{
  "n_experts": 64,
  "d_expert": 64,
  "vocab_size": 13250,
  "grad_clip": 1.0
}
Below are experts of layer 5 (counted from 0) of a mixture-of-experts language model. Rows are named router (the router's row for the expert), up (a neuron's input weights, with its number), down (a neuron's output weights, with its number) and show model dimensions 96-127. Each number is 128 + 24 x the weight over its row's rms, rounded and kept within 0 to 255. Numbers have three digits each.
After each expert's rows: a language model's description of what the expert responds to. This comes from a sample of Wikipedia text that the model never trained on.

# expert 39
router:140109130101103103145143119122080124108104153168120129127163179138110091139093112102084124174168
up0:107132114117106131103119129094151095175146135134190106095159122128106156164138125119128148105100
down0:105104120118124137111098111146134122138139134092078147121120115121108163149076147195116143128171
up1:123111155126140170100180102114130130143082128109137087151127189195095119112092138139141111114093
down1:134095121105110157144127143182135093109106141139149151102135077119148102124151099122138156132127
up2:096137153112136084132149138090114122142157117154121088092122127089171088147107129102148155182141
down2:126124125125094179155137134150107112117084101121121163152141111124115161104145132154117112117118
up3:139140157133126127151160140134123120064132139164097146126132164146124131130162133147146148139145
down3:147134115119144119088091132129132114176098146091111113121152108111114151142061109098132122158147
up4:089163128130107075126116114154083130117105151144163158126113134161105096189166094091120097115137
down4:162083097146168145152150153086141116141163100123121116132102103116168142116081137137169108124142
up5:159103150116107161149150120141138123168133170128117091176152123133158077117163096130131133144152
down5:131145110132165112085115127084133172079179108135144128137116154162132172142140196089110162131139
Determiners and pronouns. Noun-phrase openers like the, his, its, this, a, and the adjective after the, such as the oldest, the new.

# expert 21
router:132155122116105131144112105183124128147089108142151128183117124127164151112157108161140159163123
up0:122116112109131175112105128094132097144104143146117130141102114132159136110157129143137130111144
down0:130126116126101096146168140147122112119126090146138148123135134153103091145073150116126092127119
up1:091102099142146132120093109073129135177134157110153134136144082142090130120119132149151094130097
down1:145135133167119089114175127138156080150138123129082142099134159131141156129157105125117157124095
up2:117114145142153114090099085145162089118145136082151115128145155119124136113122117139089138118115
down2:100121167154081142116118187128101132128143124126105149141129150116116131152135130103106137109115
up3:108108109117069185123144136146078113142099080116118126137134148142111146205146122141154156149137
down3:170099105159131150092162138148125143119085113128173138079117125129157129109109164128083106110131
up4:099153144129125119141123126122111127125101091152124132141165148100102157159134105117132127139110
down4:161125099102124126088113099112102144118146149134150135159096119105108130121134113113135135118129
up5:118100100114131107139099144144116121131146096132142149108118110135146132147114116109124132093181
down5:114107137100125112121155152127100137109136162122116148124090181112100160135115091142098116119108
Taxonomy and citation punctuation. Colons after taxonomic rank labels such as Tribe: and Superfamily:, opening parentheses, and year digits following author names in species lists.

# expert 18
router:115151135114151147079096149147130162114124115127145140115125160115134157132082101133125130080104
up0:103140133126141132128146126082097136116165075130151100127151159154156139132099153107142161102098
down0:089127099125114117107122107121140130134155156139204139129120165097101148176136098112125148125116
up1:113111093156122141063157115115128131127163081127104152166130103127139099123150145110142144122092
down1:151128119093120133134088152113112084103156087110116136166114080141110121127114147120147100138114
up2:126077127094114100117097153119127111085123114139152110141139175146138115118111081139101145130128
down2:131165178148127093177160171149110150111145099126101104121110152119115121123092119102086151137081
up3:110097152111129130123130125119115087147130128133082145156133158120144148108088189148137168103155
down3:155123085127123145108107154117145143131110120130101116132156115120103137136149118161096156075145
up4:120141139093174108145061153136121106160132091135107132118105136157152102148062120103123108141148
down4:115139121116117147110125171127131105096124129109149152172162141166121104125154123146114144117118
up5:127133160115119102091120129122153116172103140103151149127144127157144138160114112131133120089143
down5:157108123128134131148134133115142124099167105166154161096148137091125150116157105127168134130178
Coordinates and measurement digits. Digits and symbols inside geographic coordinates, dates and statistics, such as °, ′, ″, N/W, 33.8%, 39.5 years.

# expert 59
router:101121132159140139164158093117162135147157115130134071140137115082095120175116097139134173115104
up0:132126148135086127140146136160104102129143140112098082088133141140097128143114171165149129110119
down0:139127142109152169145125128123135159111078112099159142128159153101126112149098144124136071145138
up1:112124167098142102126120097143145171161125075122131095154101141089140126168111131085164097130166
down1:133102129145111135121130127148115128135126123120130147115079164184102094128112116164054104101132
up2:139081076139115156127125082100103105161072151140104114159147140119118160124126162141095115133083
down2:127143125140142119187121121159169135126132120137085148116118095119146139157120104127149184154117
up3:151087134121145118107130127152123088093130117101115117103141142117146109144149121120136146162123
down3:127155184147062100207122096127124166127137152153096101139115172160115146147123136096131125120128
up4:127122122146124148087092093124120137113099131124149134145098158118112092143138126149138151156151
down4:115091161113133091146137179137158115139127131085139114140144076080115153109160134141164107129099
up5:094137094089164129153099142139137079135077117114128095144140151107138125169132106126103108109099
down5:161112120131152120063113106147157134094149119160125159143140111136134140113125141131150132145115
Math, chemistry notation. Symbols in LaTeX math and chemical SMILES strings, such as $, _{, ^{, =, degree and prime marks, plus assorted word pieces.

# expert 9
router:120161101167141123098114134110135137174155127149154115093162132174061107138096136142160123157137
up0:101137116121124112107161132151105128153120095119127128079152154146152158122124094129127095131115
down0:134152120170126093117149143091102090144109152134146114159119111143096162141136153129157154120115
up1:105100162113118121132116130108128098160113141112147106124147181122145143167119140129105101126152
down1:118140138145129124096125127167123114136136131100131141151167128124131161122144107105084148127156
up2:104121132111093152123103180153142130139102127161145122102133125132111125115177126133132138103114
down2:173125114146180118132127105096102174133121154092086116130131140101130121139093142125145140129146
up3:129111132109090115164142162118113117138120111139092108167134136145080127145123143104130117121130
down3:145146134090119169130136120090145117069138134125147136101080108118112092143124137166115100129145
up4:127151113084154098134150126131101125139160113130100130130124143108141154154155078149151165139131
down4:159120160153144118139142111124146137133121160113143160120138161132153096081143133122126107151144
up5:094123116118092121079091124037090173124115153164113127141134138131140115143155094144114137134139
down5:139121086127149125143112111110125176122124128151163094127137160103120167130121121136154171098146
List and table markers. Line-initial hyphens and pipes that start list items or table rows, plus en dashes in ranges and hyphens inside compounds like brother-in-law.

# expert 34
router:110130133062091141106099177118123119143148145122150132076094125112156132148122112181137158116111
up0:125109134082137081125110113137115135140096147086154130105135132129128111137106110118112110159090
down0:122117107071106156151087166101138167156135155153189140173122134146137171114117097136109076118132
up1:095077131107135121114098131150101127167146098133142113122111095120149146102127117137117088105127
down1:128104150148148120129133133083127070121091135130093128123143152102107147191103125162126108144123
up2:118123150123100113147112130101123107158150108096132120205135170148096129118131183111138129108129
down2:126099124144142120137104115112170126112115118123154151117114116091164173094122115141114092115141
up3:109113136119119086165118118140152103118178107087109153164165123106099107160177131122082155131122
down3:144136083103133114196147139173122102143148126109172130061162137152150153165083124127113132181109
up4:175098165156107134103096122136119155140111106118137122099152125114163111196122132129151093092159
down4:132141154108134158139126211120136149166150133098113087107150136133131154110135152146119145150147
up5:138144129106120114119163110135141150132138113126155099143145134108092111098125124135133138120147
down5:134154093080111152122139156130170135114133134101126163177080127152132095113115125122148105117160
Apostrophes and inner consonants. Apostrophes in possessives like Women's and King's, plus consonant-cluster pieces inside foreign names, e.g. Cart-ag-ena, Bron-kh-orstspruit, Hol-z-schuh.

# expert 41
router:180129170102106155139134098113128130124136147143138168097144172160108083148159135190129133155107
up0:091121087132135127139106155149171091117132106128168125089127137121179138111161101117125112124134
down0:121143115130107144099089097133095100166125132124151153110085123130160154092166110179161146140119
up1:092124128107118167119190102147120132087121101176149146106073112124135150140115137104134117139115
down1:137148105120123109119084105117162137166103171134113137168139144153135146188154128131098137105172
up2:097118107132105133122109094108117121086146123112129145158166118135143111147154094092160166118142
down2:185116113206125104142151152154129120136146124160153106146116130118136117106076131144124144135115
up3:141156117101133072137111131075102124155148170083122128136167159155156127138136155154134131131161
down3:132090143143123131115117138156147148093138132106165173102141148154116091115115097112145128107103
up4:181146122152137148173133138127122126129086117162078104117091124126158115138145120136142123138121
down4:085134124117130128108127144156153140137159131115137189144116119123091155106096146121099144118094
up5:113109139124105120098103101132148132084107158109094159096158145104171066101116154099160139124115
down5:154138110118169122123154128128138059162120121092103099132093126119112147124153152109116111134106
Later digits and table pipes. Middle or final digits of numbers and small counts, scores and years, plus pipes between cells in sports and chart tables, e.g. 1-3.

# expert 47
router:101139145101118125111125136123122150122140138139164112092129152119113160159143153150122142104139
up0:121119128122151139151121132153159121088085129115129115090169171111148140118140155119133136096100
down0:132124137187160142121121134126120108130134116096150116105152119116113147137156162117127151121152
up1:153133156136123119128191124144141140125128140089095091120152116128139123118094131111115129087125
down1:182151128142111114120099140166138074101171121148115144101133169137145136162156124152131107105146
up2:118105109120153119129115082131100141106132154117140204149142130154152131122116114140166107093148
down2:115133135161130122162097137123150115141110086078126103114188113134149126161099153131111139124134
up3:129099172098143144119113159125106168171108152128170108077105115114120109106129106121123119149129
down3:113118099139161146146136109079106148133107094097132132151144118139141138107151118154105104091096
up4:144123133153154139088095156143121127138118112165151146146112110069138144138197103125163116152081
down4:126087093116111116133144097152102079107128109092107134144144129177137147133122133103108156122113
up5:117080183104138118145118111158133136131115143157134109114169109117111088133150144134135095161115
down5:087103090128135112143133109136065112114097154111192146128072144145093131138095109129125123117141
Line breaks and heading marks. Line breaks ending list items and paragraphs before headings, plus ==, ===, table dividers and Preceded in tables and infoboxes.

# expert 0
router:131109093135151104123146156070140150148152144122135110125129090166097128138168123155139144109147
up0:087120084131136148094137127099137038099150100178154077119145151156099129155135155137126101175136
down0:107131158130114105119145110163122108169105162078132159131151089139139121107068122100111173134160
up1:139094172126087160151157142069106155137166102134117124160124123147133110120146130130127094144171
down1:104130116152140125130087148114175156129151129143137130140179131102158156100146119135143139114124
up2:109159144086154110140132154100098117110144128147146119140144128118182105154162105146136117116140
down2:122096091110113135144181109176103133140132119107141123126124125129115143110116170137106090153106
up3:126126165082118129121117154135130111152096154139162164122129122120103128097166124174115119132136
down3:155117127101129174136123136128115085121154126085128119129094092157130143167126156119079125103078
up4:075091134130151142124175115106137151132122129137154122141144137139137112118162122117142157179141
down4:145139076101125160109107162140118144130106135154142135104126151106139151139093133140151092121107
up5:135111112108089096117128131145105145145129114088096124128143101128104116084143116105136129126117
down5:067136128122142114149125100066101142126126133154135136143131129166109098146123126142141116104128
Section and sentence boundaries. Line breaks, heading markers (==, ===), sentence-ending periods and opening quotation marks where a new section, sentence or quote starts, e.g. ==Career==.

# expert 30
router:144145143123122136098145169159139126097123125138119113123164117203109134118106158131117121075131
up0:136135127164113118141123135107129106071124155137117131139145076131155128113097123156103160130083
down0:111114121115142141107125097136097128184144129112125155109141154141109112133152126107136116087159
up1:117124135100160143090132108141076112148145121130112152138098095111115111128127118163138160148122
down1:116148106151086112142148129129175115107083139120152123132151152134117150122151163104126129084136
up2:156135150107113172099128106146181101135096120150123153085139107101111109139131164127112129110131
down2:135127135190137106139137136120093114108135155108135101184136116148127137137149144137131138089144
up3:118112149186106140133159109123103090103122124179135142098159111117148153128117149130109142120129
down3:165155109135128129101105145153190122151124116119110126146122151123133098129116107122126117138082
up4:106127165126126157113146114112111118145121172119111097119095113124126119136055115101164113091131
down4:142118102130139072097138174110146161112130110131149127127139154116118124112177136151098128192076
up5:181106126094194141117159107100147124140133130145183128109125087143133142141083081161134108141116
down5:114109152110075123115094151126094118138158093119083137129113185153116156101121138101138133124078
Heading closers and paragraph breaks. Closing == heading markers and line breaks after a finished sentence or table, e.g. ==Regular season==, end-of-paragraph newlines.

# expert 38
router:150124108118156126084126113106151156120095139149160115158101188107113135129152067093140110129089
up0:155107148120148105160163119124114128112123157109166115093156093141094091156125106152148097174091
down0:164058097139127149128149153140105105110109120116127127142132138145082093175123122126151085096128
up1:104141138104141106154132113153125137140136087146086136111135139136172127168122102085167136123101
down1:111112129119130137110110152096128111118145153133161102102147167091134127146108192164121183128170
up2:131130117129094176126142156133115132144138118161121078159130114166175118080119147141089134152103
down2:143128129118133153131095099087132134139131109145126168131163118135176119134124156095120127133134
up3:137104136113185085148101130104122104152105167136136183132197126102149116153113105080146128095117
down3:181104114133093170084139135142145106076111081133154113131105135148090135111097139143101141145079
up4:139105127099158116124091118128097111139125121125104142110110187133114118145131128147130138103145
down4:111137092133102135141164100117131122177127102121133102123136118109092112145100136098105127107118
up5:123127147138136131090097118159122092131127113169124119108124151121137112170139115152167115127100
down5:108122140150126101124143134212120130144106144082134125155077096174133127129145157134088109120086
Table number cells. Spaces, pipes and digits inside numeric table rows, especially the space before a new cell's number in league standings.

# expert 17
router:111083163100126100080111100138105135139136126125145129147080090080151122127160140184125122085137
up0:127141133079122131098080111102141116143140084139116143110163113117124129144145150096130145106153
down0:126145114117083126126127115123084144136120106132157134166126153126125129139133143137127129142122
up1:061171129120084122131108102087107151120138061096109151119104142148145137160148125110102114109129
down1:136129112128152149111134129119148165104112154127127101140095090098104138133115138152109128112121
up2:134113170125138135140126120138119148148156155145046160115107126123100112174103144126125103115096
down2:145131155123115119143089119096126140142128084091107126166118117140130124128139142120114123123166
up3:131119124127188091145152171129132086080134137145143089151103150098115117167103119133190096120134
down3:122124156144162166162103108136087085132112145133124109136118140104080139108127100094086123133150
up4:128125151094094106099132119136150082135122144110111140085128102150137134112126130130156126124151
down4:096130095120125084123099104134104134146164138185106122123089157118140139087108173094139122128114
up5:106149118149153170128138100110175152093104141158108140094099173128131136116188133108163096112119
down5:116139121133111115171117112098152149131168142195104114133104103110123125159140128113134172154142
Opening parentheses, spaces. Opening parentheses after a name or label, blank spaces in table cells, and auxiliaries has, had, have, e.g. Parks (DNP), Totals (5 entries).